Below are experts of layer 12 (counted from 0) of a mixture-of-experts language model. Rows are named router (the router's row for the expert) and show model dimensions 0-191. Each number is 50 + 12 x the weight over its row's rms, rounded and kept within 0 to 99.
After each expert's rows: a language model's description of what the expert responds to. This comes from a sample of Wikipedia text that the model never trained on.

# expert 30
router:65 60 34 41 40 63 50 53 44 48 55 46 38 23 51 40 38 49 51 53 57 60 64 44 35 55 54 41 55 61 51 39 52 60 34 43 56 48 50 52 36 55 55 55 50 85 51 63 50 65 30 52 97 56 56 41 51 43 45 70 30 42 53 34 41 49 70 37 69 59 38 47 55 56 41 50 51 35 44 71 26 70 58 46 53 52 38 46 65 49 45 55 53 47 42 64 47 50 44 60 40 47 30 62 61 54 57 57 47 50 57 54 42 59 55 33 42 44 05 42 50 56 49 57 57 47 50 52 44 49 44 29 60 44 60 25 48 48 00 51 55 45 41 40 73 56 64 65 59 51 47 39 54 53 21 36 54 57 34 34 46 43 48 43 46 48 48 46 46 71 48 45 59 62 34 45 67 50 37 42 60 58 53 53 52 56 37 26 50 57 43 39
LaTeX math symbols

# expert 4
router:62 51 64 34 51 47 42 52 54 48 62 47 51 54 75 37 49 44 61 86 68 48 49 62 45 25 57 42 59 58 53 43 49 40 50 60 40 49 62 51 40 44 77 45 53 68 54 56 39 59 18 57 58 64 52 41 39 34 48 48 54 56 59 41 54 63 44 38 79 47 47 55 53 31 66 55 49 34 43 52 30 63 57 42 45 50 39 61 46 35 55 50 44 53 34 58 45 35 51 52 43 57 47 55 71 74 56 44 55 58 60 55 46 42 37 54 67 41 03 51 68 64 56 40 44 42 45 37 58 52 41 43 50 52 60 35 60 63 96 52 57 47 56 43 56 61 43 43 65 54 56 53 61 61 07 44 38 62 46 54 44 50 70 51 46 55 38 49 48 64 47 59 64 55 31 67 39 59 30 61 62 48 40 36 59 34 62 43 59 45 49 36
Table headers and numbers

# expert 11
router:69 49 54 37 60 50 77 45 26 41 54 36 19 51 51 25 49 68 44 57 39 37 57 40 31 40 61 31 45 58 34 48 50 48 43 40 48 27 52 55 47 33 68 64 59 66 64 49 34 63 45 45 68 41 44 47 42 41 58 48 48 50 55 49 37 56 49 40 79 64 38 48 51 40 54 51 37 44 76 61 32 84 46 39 24 69 49 74 47 41 47 47 53 53 30 67 55 68 48 39 49 41 39 47 53 55 47 50 56 55 63 69 50 57 42 37 48 47 42 64 70 63 38 41 33 40 28 41 66 58 39 28 63 41 65 23 61 55 50 55 50 39 53 40 77 59 48 52 60 38 66 55 52 53 13 43 46 50 45 53 33 63 63 44 62 45 47 42 47 57 45 47 66 62 37 62 52 48 49 62 52 42 45 36 40 30 50 43 47 36 45 41
Section heading markers

# expert 22
router:58 42 34 42 60 53 56 40 48 32 72 44 24 24 50 65 65 71 40 57 59 53 47 62 48 41 47 46 54 57 53 37 42 43 34 51 58 33 65 58 41 39 59 52 50 64 53 60 58 70 09 58 70 40 53 38 40 34 48 39 28 45 50 48 20 66 53 43 57 53 38 60 51 63 50 55 45 58 52 71 38 55 77 30 37 55 50 56 53 37 31 51 53 46 50 57 47 51 44 53 47 48 44 35 49 51 45 45 53 55 47 69 44 52 36 44 59 42 44 80 72 66 60 56 44 47 45 53 63 48 52 41 34 56 67 45 57 73 94 53 59 38 63 30 57 50 55 51 55 63 40 49 64 31 23 41 48 55 35 63 54 28 52 48 69 54 54 41 67 67 38 51 50 51 58 73 58 48 47 62 58 49 24 46 66 52 34 52 42 55 49 63
Word-internal fragments

# expert 6
router:87 44 38 30 52 39 67 67 37 49 63 41 53 40 42 46 64 67 48 56 51 33 45 64 68 47 56 41 54 50 35 57 37 48 51 62 46 48 65 50 60 54 79 59 31 63 43 52 52 51 40 49 68 64 50 47 48 38 27 50 47 40 54 47 36 45 54 43 89 51 30 59 54 56 42 65 51 45 55 83 59 70 71 30 40 62 39 52 40 49 44 59 27 48 33 50 46 32 50 62 36 58 42 57 55 57 42 55 70 51 58 65 48 52 45 37 49 52 61 52 66 54 65 33 53 51 58 49 46 55 47 30 45 64 66 33 46 72 50 74 47 54 50 44 58 57 47 63 63 67 67 39 59 47 24 59 52 61 52 53 53 55 57 29 61 22 40 45 54 67 35 45 53 59 49 74 42 62 56 64 54 45 33 29 54 42 57 46 45 40 22 42
Verb suffixes and of

# expert 19
router:60 53 40 36 51 42 69 60 45 39 61 42 32 42 44 55 38 60 49 57 50 33 35 37 56 47 60 39 44 54 44 48 55 39 44 60 66 26 61 52 65 52 66 51 40 70 39 58 46 52 41 48 51 52 60 58 58 53 38 48 33 37 45 42 23 56 32 50 76 41 35 66 46 57 67 51 43 69 61 68 44 57 57 54 44 49 33 84 50 48 41 41 52 58 25 66 46 55 42 44 27 47 44 54 48 68 62 55 66 49 54 55 37 69 35 45 43 28 49 45 53 50 56 51 44 50 51 57 47 49 50 42 80 50 54 36 62 56 48 57 60 47 61 44 51 74 62 55 51 61 43 56 59 60 24 27 68 52 43 56 44 47 41 30 47 13 63 62 45 85 43 43 62 67 57 61 25 59 43 54 73 44 39 41 61 31 43 52 57 43 19 54
Family terms and list dashes

# expert 29
router:63 53 65 43 61 47 86 70 52 48 56 30 35 93 60 46 40 30 41 63 44 34 64 55 53 51 53 41 45 45 37 37 35 50 47 51 58 43 64 46 68 41 55 61 42 53 43 56 42 39 63 40 53 48 56 40 61 60 47 38 49 34 44 46 33 58 56 39 72 51 44 48 45 51 67 46 43 35 69 50 36 74 35 50 49 70 41 72 50 49 57 77 45 56 49 67 50 39 45 48 31 60 37 47 42 59 55 46 62 53 52 41 53 49 51 42 65 62 17 61 53 55 52 24 58 36 47 53 58 44 54 45 57 42 56 30 76 67 79 62 48 26 61 46 63 55 53 60 67 61 56 48 61 57 16 55 43 70 33 63 31 45 44 43 49 48 51 67 55 55 46 50 51 51 45 83 47 47 40 52 54 49 44 40 65 43 30 50 37 52 59 62
Proper-name fragments

# expert 7
router:52 55 46 23 53 39 48 46 64 41 47 47 37 67 46 39 21 59 57 54 42 66 46 56 45 48 50 28 58 54 43 66 49 37 43 49 53 54 59 52 42 50 54 44 34 69 64 55 39 52 68 55 64 50 52 48 53 53 35 41 31 45 41 41 51 52 39 46 66 57 52 58 36 39 59 48 57 61 49 62 44 64 60 67 28 45 21 68 64 32 40 47 36 56 61 74 62 47 68 47 34 58 34 44 51 58 54 50 55 61 77 61 42 66 26 41 63 42 44 49 42 43 56 29 39 53 48 59 41 72 40 37 41 63 70 42 42 59 21 55 68 40 51 32 46 60 53 61 59 49 48 49 70 38 07 73 40 44 34 58 48 36 60 40 44 51 31 45 56 69 47 50 62 58 54 71 55 46 21 61 59 38 33 50 55 39 54 70 47 60 34 62
Quantifier and function words

# expert 0
router:65 46 45 45 58 48 56 55 41 42 80 40 35 99 61 34 41 51 42 64 52 57 60 45 51 49 55 35 53 51 49 44 48 50 41 58 55 43 59 48 22 43 55 53 29 40 50 55 46 43 45 49 59 56 46 49 57 43 35 14 43 49 50 42 27 59 48 41 58 55 48 46 49 48 45 50 42 54 34 45 36 74 65 48 48 59 60 61 49 59 61 49 40 47 46 43 49 49 52 47 41 54 40 48 71 44 55 68 52 38 49 53 38 56 45 41 42 49 38 69 52 69 49 50 58 57 34 39 63 59 54 40 67 51 53 44 55 58 99 57 50 48 38 39 66 59 50 53 56 60 58 56 54 55 04 55 46 55 33 49 46 43 57 30 65 39 50 58 56 56 34 62 52 61 54 62 58 56 43 50 52 41 38 47 60 56 40 47 47 57 53 42
Dash in date ranges

# expert 9
router:69 42 50 38 44 49 69 70 39 42 66 37 29 39 61 43 37 50 39 68 40 33 41 50 57 48 57 52 57 36 49 52 20 44 33 52 55 26 54 69 47 54 55 59 33 56 57 48 42 30 35 31 58 46 64 33 44 52 31 49 47 52 65 50 42 53 52 45 77 58 47 66 51 61 61 59 35 42 40 66 44 78 51 47 47 57 39 68 44 55 52 55 50 64 40 70 46 42 44 54 33 35 34 46 47 67 48 51 62 40 56 52 44 58 34 30 38 59 52 60 67 49 57 45 57 50 50 48 51 48 58 38 71 70 48 36 53 77 49 54 52 27 70 47 75 59 59 65 65 56 51 68 54 43 13 29 39 62 46 57 59 67 48 43 55 51 55 51 48 63 52 29 47 42 37 63 52 53 33 55 43 39 23 42 62 35 48 55 40 59 16 54
Sports career terms

# expert 18
router:61 45 36 49 58 45 66 58 44 45 67 44 50 21 64 43 44 63 52 54 40 37 47 41 28 55 49 59 48 41 50 40 38 34 48 65 46 37 58 59 38 45 54 48 56 77 41 45 48 47 42 56 62 55 43 55 34 43 32 44 34 57 61 37 22 49 46 28 73 53 47 52 36 50 49 50 43 49 58 72 42 49 63 45 52 50 26 52 56 52 36 39 62 53 39 63 69 48 33 43 33 51 27 39 65 76 53 42 76 47 52 61 40 59 27 58 65 51 81 62 56 52 54 23 46 54 54 44 60 49 44 41 54 58 68 34 45 63 98 68 55 51 67 52 64 52 51 50 68 55 52 68 52 45 26 57 47 55 53 45 45 48 59 40 51 57 43 54 43 62 43 42 48 45 35 50 51 42 46 67 71 40 61 50 53 21 55 39 49 62 45 18
Initial letters p, v

# expert 21
router:65 43 47 46 41 59 64 55 50 50 64 47 46 37 53 36 48 49 39 54 39 72 56 51 53 45 55 43 58 74 43 27 46 47 44 51 53 29 58 42 53 60 69 58 38 43 32 48 48 57 95 42 63 68 40 30 44 48 45 60 43 47 61 39 31 54 45 52 78 55 44 52 48 44 56 53 41 66 56 59 42 62 57 46 41 56 46 73 34 54 62 58 41 43 34 53 51 45 56 56 34 53 34 57 67 44 58 44 50 53 59 61 39 52 36 40 52 50 77 48 65 73 62 52 38 55 57 42 51 58 52 35 81 55 59 45 54 44 19 66 57 62 43 34 90 55 60 50 59 54 58 68 65 35 37 48 40 70 43 40 43 30 52 49 65 37 54 50 51 65 39 41 57 58 50 95 47 57 52 48 62 46 31 46 40 47 65 31 46 54 39 38
Line breaks, word starts

# expert 20
router:58 59 52 36 49 31 75 66 59 48 75 40 36 40 51 41 49 62 54 44 55 50 43 31 42 37 52 39 47 55 39 47 56 46 38 36 51 45 59 28 55 41 67 51 30 68 42 57 46 65 41 41 83 28 46 50 31 42 42 50 38 47 55 43 38 53 52 36 52 48 38 52 52 50 52 41 52 55 53 57 22 41 66 60 28 58 31 40 49 52 40 57 43 44 34 62 56 46 46 55 30 53 33 45 52 63 60 45 60 53 58 70 40 59 39 51 47 36 67 46 63 60 56 36 42 53 48 43 44 44 47 16 77 52 73 24 52 46 50 64 60 32 58 42 64 55 58 69 61 63 65 59 62 36 22 55 38 58 34 47 34 43 57 47 65 35 57 56 48 81 50 50 56 64 41 86 40 55 33 52 59 42 40 35 54 30 49 43 55 43 51 70
Clause-ending punctuation

# expert 13
router:65 50 22 35 52 60 49 51 54 49 68 52 27 13 55 43 32 46 49 39 59 36 47 48 46 48 48 40 45 60 62 59 33 52 40 55 57 57 51 42 39 38 62 51 61 42 50 52 48 45 46 53 55 35 36 50 43 37 36 25 43 61 49 38 44 49 43 52 57 40 53 48 29 58 50 55 55 41 55 50 28 81 57 47 34 43 27 58 42 37 57 61 51 52 54 57 61 61 40 46 57 46 51 41 63 69 62 45 61 57 68 65 50 55 43 32 47 54 18 47 55 66 51 43 27 53 52 46 60 50 57 22 60 49 55 43 65 54 07 49 61 25 48 45 52 55 39 49 62 48 38 63 52 41 29 64 48 67 54 42 41 46 58 40 72 49 40 66 53 75 44 46 61 70 56 80 56 46 48 58 75 59 32 41 46 36 52 44 33 62 24 36
Adverbs and negation

# expert 8
router:52 54 60 42 43 52 87 62 42 51 52 47 30 13 47 53 39 53 38 56 47 50 53 36 62 42 51 25 58 39 49 32 51 51 49 73 59 52 48 43 63 57 74 48 40 41 37 60 52 56 11 52 66 42 39 48 47 53 50 31 44 51 46 33 17 60 59 41 63 60 46 47 45 44 71 35 59 40 39 51 69 67 53 63 53 47 39 59 40 41 45 62 46 41 35 49 39 61 42 64 50 51 30 50 56 55 55 63 50 51 60 42 53 56 38 35 66 37 26 38 59 51 63 31 58 61 49 31 49 68 39 38 46 34 53 55 48 50 72 66 49 41 50 62 56 37 58 68 58 56 62 49 57 40 24 52 62 77 41 37 36 37 57 68 64 43 41 65 48 63 30 54 64 62 29 67 57 45 29 51 63 51 35 50 50 37 59 42 45 51 43 66
An- word starts

# expert 31
router:69 66 69 54 43 51 71 52 42 28 68 39 47 62 52 58 53 55 69 81 58 47 32 47 53 49 56 47 48 61 46 41 53 41 52 41 50 43 67 47 71 48 44 45 58 68 52 64 51 50 06 29 52 60 35 45 33 42 49 25 33 58 48 33 28 55 58 51 55 41 49 66 48 64 57 54 42 50 47 55 22 58 61 40 35 57 38 45 45 40 48 44 52 51 51 62 44 44 42 39 25 51 42 61 62 43 50 40 62 56 57 57 45 67 32 42 61 58 51 50 48 59 48 37 37 47 33 52 35 52 48 50 43 40 59 43 53 60 00 70 60 34 57 45 66 50 53 59 58 61 55 52 57 54 18 46 31 48 35 55 34 41 52 49 49 42 74 43 54 62 31 55 51 54 40 75 53 56 42 51 51 55 32 55 48 40 53 45 40 55 37 48
Syllables in transliterations

# expert 25
router:64 44 48 43 54 59 73 47 53 56 64 40 42 06 62 56 46 61 46 59 67 30 45 49 52 44 39 46 47 58 49 64 53 40 55 58 49 46 60 50 65 51 69 57 20 45 38 38 41 51 59 40 67 55 64 39 50 34 63 62 35 50 58 33 32 60 56 62 93 38 16 35 43 54 41 52 63 50 46 51 38 49 38 58 39 42 44 71 46 58 45 80 44 60 46 51 46 53 46 30 40 39 35 40 62 68 49 54 62 43 52 41 46 61 61 42 54 49 50 66 57 63 59 46 50 61 39 30 42 57 54 32 56 49 53 39 62 60 13 39 64 32 49 38 62 63 54 58 44 64 51 38 58 64 21 36 49 60 43 59 58 51 44 43 66 36 42 45 49 49 42 56 55 63 49 64 61 53 48 61 72 33 42 32 56 42 51 71 49 50 28 42
The preposition of

# expert 26
router:49 44 45 36 53 38 62 59 57 57 62 38 55 58 64 53 39 43 56 74 61 32 61 57 45 46 63 39 56 56 59 47 43 61 42 49 23 42 44 49 35 47 77 50 45 66 50 62 45 52 43 43 50 53 51 43 19 65 48 38 45 60 44 42 47 50 60 49 82 41 46 46 35 66 62 56 49 52 44 54 47 64 57 40 43 64 39 76 52 47 22 52 33 64 42 65 51 47 32 44 37 55 45 31 59 76 55 62 54 59 61 51 49 41 64 38 62 44 72 50 43 51 77 36 49 49 21 53 47 36 46 28 63 49 60 23 66 66 51 68 58 40 54 49 59 66 55 49 59 53 61 41 61 40 09 59 37 48 46 53 60 51 53 44 67 47 38 57 67 73 51 46 67 54 64 65 55 53 36 61 54 53 44 53 56 14 45 60 48 65 37 68
Place-name parts

# expert 3
router:44 40 47 33 34 49 54 53 48 48 65 37 39 37 39 54 54 52 45 63 57 52 38 45 58 24 48 36 58 64 44 44 41 48 35 68 45 45 52 61 34 45 55 49 18 51 55 47 50 48 31 43 62 61 45 51 29 70 39 44 36 50 45 46 55 50 49 49 70 43 40 57 47 53 64 55 42 42 25 55 39 58 64 37 33 60 21 78 55 47 46 49 45 61 47 51 44 47 36 60 47 56 35 46 63 38 61 48 64 44 58 48 57 37 57 35 62 55 59 42 57 57 75 57 46 37 47 48 53 41 42 22 96 54 67 42 65 52 13 60 53 47 70 47 64 56 45 56 64 44 46 54 54 47 11 48 54 55 37 40 40 61 58 33 80 47 27 60 58 69 46 52 49 52 48 61 45 53 20 69 50 38 44 54 65 40 45 40 39 51 47 50
Location and measurement words

# expert 2
router:40 58 53 40 53 52 76 53 42 50 74 42 39 54 49 29 42 59 61 65 46 45 45 68 56 49 49 46 51 69 45 38 50 63 52 53 35 33 48 53 40 54 58 69 52 47 53 49 42 70 63 38 67 40 48 50 26 59 49 38 42 51 63 41 32 64 53 43 66 49 45 56 61 69 51 48 44 52 68 65 68 68 54 31 39 54 38 72 63 58 52 52 51 51 31 56 56 32 53 55 38 63 42 54 53 40 62 58 65 42 73 67 54 50 41 35 52 67 43 37 56 68 45 37 47 78 46 43 49 63 59 51 60 50 57 36 50 53 12 55 59 47 61 53 60 59 65 63 57 60 64 62 59 28 11 65 42 56 30 66 58 59 57 46 67 45 34 70 42 52 42 53 60 56 55 81 58 81 40 51 64 49 29 62 55 26 53 50 46 52 42 60
Topic nouns and adjectives

# expert 1
router:53 44 50 56 64 45 66 59 54 44 61 45 43 42 55 27 49 51 60 65 51 59 42 60 56 39 45 51 50 37 43 48 49 53 52 39 50 41 59 47 56 58 70 71 44 47 48 57 39 63 26 37 66 45 62 27 41 55 48 00 35 53 54 35 27 61 51 43 63 60 42 54 52 34 57 50 54 52 53 63 44 43 62 58 33 43 33 54 40 48 41 51 40 39 44 55 41 45 47 49 37 62 42 52 59 47 69 50 53 49 55 66 47 63 52 53 56 65 56 43 49 66 50 40 53 47 43 50 42 81 59 20 53 51 68 49 63 46 00 63 65 55 48 55 68 56 63 48 51 52 46 40 53 61 28 57 41 55 32 62 50 54 55 38 59 44 42 31 62 59 45 40 49 53 50 96 38 53 32 46 56 34 61 45 49 49 43 41 52 49 26 18
Short word-start fragments

# expert 23
router:55 53 52 16 52 41 66 50 32 31 72 52 40 14 59 51 39 65 42 58 62 55 52 46 47 39 50 44 51 35 54 59 42 34 42 38 45 52 49 37 34 60 47 51 11 57 39 56 52 44 53 50 64 53 62 22 30 43 53 25 39 37 48 33 47 56 43 59 54 44 55 56 45 44 47 41 48 43 56 58 48 59 45 41 49 53 35 83 37 50 50 58 27 50 53 62 54 48 49 56 29 33 47 44 62 59 63 62 57 58 62 73 54 66 52 42 62 45 24 48 49 61 65 51 50 40 43 49 37 69 46 40 57 43 51 38 56 63 93 61 59 40 64 55 55 67 55 54 58 56 59 54 59 50 22 56 48 61 52 60 48 55 64 44 54 21 37 30 47 73 37 43 39 51 37 60 48 39 39 58 68 40 53 42 48 33 55 41 58 69 41 59
Foreign names, table pipes

# expert 16
router:59 44 62 41 56 53 78 61 37 39 69 40 38 32 58 41 49 55 51 66 48 41 40 39 33 44 56 50 64 56 41 40 47 44 44 57 47 36 49 42 44 47 68 47 57 59 44 55 52 56 00 56 37 54 45 42 47 50 41 42 38 41 39 53 32 56 56 46 57 49 46 56 50 31 67 59 64 49 61 49 58 54 61 48 26 43 63 70 53 50 44 57 51 42 43 60 24 49 44 51 34 53 45 52 50 65 51 63 66 51 57 55 39 42 31 36 59 51 32 48 60 67 59 41 54 44 37 45 66 61 46 27 51 58 74 17 55 51 99 53 65 25 51 56 68 59 47 57 59 70 51 59 48 48 33 46 47 56 52 56 50 38 46 57 52 36 38 49 51 64 46 39 44 64 51 56 54 59 40 66 58 50 34 37 72 48 46 55 47 51 30 45
Film and award nouns

# expert 28
router:64 57 52 47 48 48 60 52 47 53 64 49 46 00 43 45 33 49 55 63 47 59 42 36 52 47 51 47 55 48 37 38 44 48 38 59 55 43 48 47 44 52 60 60 61 49 51 62 39 52 00 48 66 56 43 48 45 46 45 31 39 53 56 51 43 54 55 51 63 45 71 57 45 43 54 49 40 64 45 52 53 62 55 48 36 44 42 46 47 68 38 57 52 61 36 52 53 47 47 53 36 49 50 55 61 53 57 58 61 40 64 58 48 56 44 45 53 47 76 54 50 57 47 44 36 59 45 45 38 60 51 31 72 42 59 45 58 55 99 52 55 46 40 31 73 55 53 52 62 53 45 63 62 39 38 51 39 48 45 50 44 53 43 46 59 44 45 59 57 69 51 38 53 59 52 73 36 52 44 44 61 49 40 55 42 40 38 39 43 61 48 45
Coordinating conjunctions

# expert 15
router:58 65 56 32 46 41 73 60 27 58 61 59 32 73 71 39 47 57 49 66 67 44 54 45 54 51 66 35 51 49 35 40 50 50 37 46 67 40 58 39 47 43 55 53 25 67 35 44 44 40 19 51 65 43 48 49 45 61 43 35 21 50 53 42 58 61 64 49 81 47 45 75 31 48 50 55 46 45 44 63 30 64 55 48 53 47 34 59 49 45 47 45 47 56 61 56 48 50 41 37 51 69 44 50 72 61 64 51 49 47 59 42 54 54 43 32 59 55 48 60 69 58 59 40 45 48 39 44 36 63 44 29 83 70 74 37 55 68 62 58 62 42 65 30 56 49 59 55 54 40 58 63 38 34 15 29 53 69 51 57 56 45 47 40 55 30 51 48 49 74 37 53 72 46 49 68 66 50 56 62 52 56 45 33 52 54 45 57 46 50 31 38
Row ends and URLs

# expert 24
router:54 48 60 42 50 36 72 57 38 53 55 32 41 09 68 43 35 61 58 81 57 38 46 66 39 48 43 38 41 50 49 37 42 50 43 61 52 43 48 52 45 51 52 38 50 55 50 45 56 53 99 59 52 45 37 45 51 48 43 80 42 55 46 46 40 51 49 47 59 41 28 55 50 54 51 46 44 57 37 59 47 67 57 45 38 45 39 57 50 48 67 54 37 52 54 53 41 47 62 55 26 73 50 45 47 64 49 43 53 59 51 55 42 58 38 37 57 51 30 57 60 65 48 47 57 46 40 41 45 56 52 33 70 56 59 33 54 51 99 66 63 46 39 31 49 47 61 62 58 53 51 54 61 44 21 48 50 50 45 42 45 58 57 49 54 51 35 49 49 70 33 47 47 52 46 58 53 46 43 52 56 57 34 39 47 49 50 60 44 47 45 41
South Asian names

# expert 10
router:49 44 46 32 63 45 80 66 49 44 56 44 38 95 56 38 44 60 40 73 50 52 33 62 37 42 59 48 60 71 50 40 44 37 37 57 44 37 49 58 48 53 66 58 58 46 61 60 56 47 61 40 58 48 59 42 49 48 43 14 40 57 57 53 27 53 54 38 47 55 24 62 46 52 43 46 53 40 53 57 48 66 56 45 43 45 34 67 51 51 49 60 41 49 44 56 53 31 58 51 26 52 39 54 58 50 66 48 57 49 57 59 36 63 47 28 51 55 59 48 63 60 56 20 42 50 49 39 39 57 52 49 60 43 65 26 45 49 99 53 65 26 66 46 45 48 58 66 61 61 63 48 57 68 34 58 52 58 50 50 50 32 60 35 66 40 48 48 61 58 39 42 57 61 41 89 50 47 49 45 49 41 50 53 47 30 36 42 39 52 60 71
Countries and place names

# expert 14
router:50 56 31 47 43 43 62 57 54 53 61 54 31 96 42 37 42 55 48 75 53 54 43 40 54 55 44 44 53 58 58 51 50 53 52 62 49 68 45 45 37 65 55 54 20 69 59 52 45 51 13 55 48 50 35 37 46 33 41 26 44 55 51 39 41 37 49 39 59 42 47 56 43 61 64 63 49 35 50 62 29 63 49 50 45 69 52 73 40 55 42 49 55 58 37 61 62 50 33 48 34 59 42 33 56 66 56 77 67 47 57 47 44 56 53 31 59 61 11 44 65 57 58 32 55 47 48 48 46 62 55 38 68 66 57 46 64 58 86 55 49 36 47 45 63 43 60 50 52 55 53 66 60 57 26 45 51 63 41 49 47 37 57 40 56 57 37 47 55 54 38 53 60 69 47 80 47 54 54 45 54 50 33 46 77 32 52 37 48 55 48 68
Infobox field breaks

# expert 12
router:48 42 54 37 48 43 65 55 51 61 61 55 34 09 62 49 56 53 48 61 63 33 48 52 47 42 56 42 53 65 50 39 39 48 47 50 62 45 44 43 55 51 52 49 13 57 55 46 45 53 19 46 88 52 40 29 35 59 36 23 23 50 49 40 30 42 42 35 38 55 29 57 54 65 67 55 40 35 49 64 33 54 51 39 38 53 43 53 57 45 44 54 48 50 28 53 40 41 63 55 34 57 43 46 65 55 54 51 61 41 60 44 48 54 45 38 55 51 27 45 56 55 41 59 53 59 51 45 46 68 61 42 18 49 59 42 45 46 22 51 50 27 58 41 62 49 50 64 68 56 53 34 47 59 03 55 54 41 45 50 45 58 63 58 52 38 61 46 49 77 42 59 52 62 38 65 44 45 34 58 70 44 35 43 64 41 33 57 43 38 49 54
Foreign name syllables

# expert 27
router:58 46 48 44 46 40 77 46 57 55 64 52 30 91 66 56 37 68 40 48 49 48 28 39 37 39 64 43 55 68 59 37 37 51 49 64 51 42 51 38 54 46 67 54 18 38 58 60 59 54 97 41 68 48 34 50 59 59 51 21 43 43 42 39 44 44 57 55 49 64 62 56 49 45 54 35 50 66 55 69 22 67 64 53 43 57 37 68 47 63 41 54 29 44 30 58 49 54 20 62 29 49 41 39 63 67 63 59 62 57 46 44 48 64 46 34 56 55 70 51 64 53 54 43 40 52 36 39 57 56 46 24 59 49 64 52 66 38 36 57 69 24 54 47 50 55 63 51 50 54 65 67 53 59 42 52 45 60 48 51 42 41 54 46 57 50 45 53 38 71 30 61 66 49 48 53 54 50 44 46 56 59 52 47 44 49 40 49 39 56 37 35
Name starts, infobox dashes

# expert 17
router:53 50 39 50 37 60 59 64 49 46 66 46 33 80 62 60 50 59 54 58 54 41 60 37 53 53 47 36 58 38 43 49 53 43 52 41 48 28 56 51 34 44 55 47 29 60 46 44 40 45 37 48 75 49 38 41 53 60 52 58 44 38 62 29 36 55 52 33 66 45 48 55 43 38 61 55 56 39 42 48 53 65 42 47 41 58 33 79 43 58 60 55 43 53 64 55 32 52 50 60 34 68 48 56 49 66 65 40 56 53 60 50 45 43 53 28 49 45 49 43 40 51 69 37 45 48 60 59 50 50 72 31 64 60 64 36 57 52 78 47 55 37 67 26 63 77 43 51 63 46 39 67 39 45 02 41 15 55 44 47 50 37 58 45 64 52 37 69 51 57 46 42 54 70 45 92 58 62 41 56 67 43 28 57 57 56 42 51 48 57 36 65
Ordinal numbers

# expert 5
router:43 51 48 33 51 47 67 50 44 50 66 58 40 61 71 40 48 48 59 57 58 52 30 59 58 39 55 50 57 50 47 54 54 59 50 52 44 54 62 61 48 51 54 60 51 76 45 62 38 45 03 39 58 40 60 40 41 46 27 32 44 51 52 44 43 48 54 53 71 50 40 48 34 56 64 56 51 48 66 68 60 67 65 53 42 56 48 60 44 41 59 65 42 51 32 71 35 59 49 39 35 56 49 47 75 43 69 60 45 56 56 57 47 46 36 51 56 54 11 52 48 62 68 36 33 42 52 53 45 45 41 48 65 45 50 34 49 57 01 62 52 48 70 49 52 63 46 45 48 63 32 86 67 46 21 44 43 51 37 46 45 43 43 40 54 43 54 43 57 70 38 54 47 45 55 85 51 38 53 64 57 54 40 42 51 37 36 23 41 60 44 48
Technical nouns, table hyphens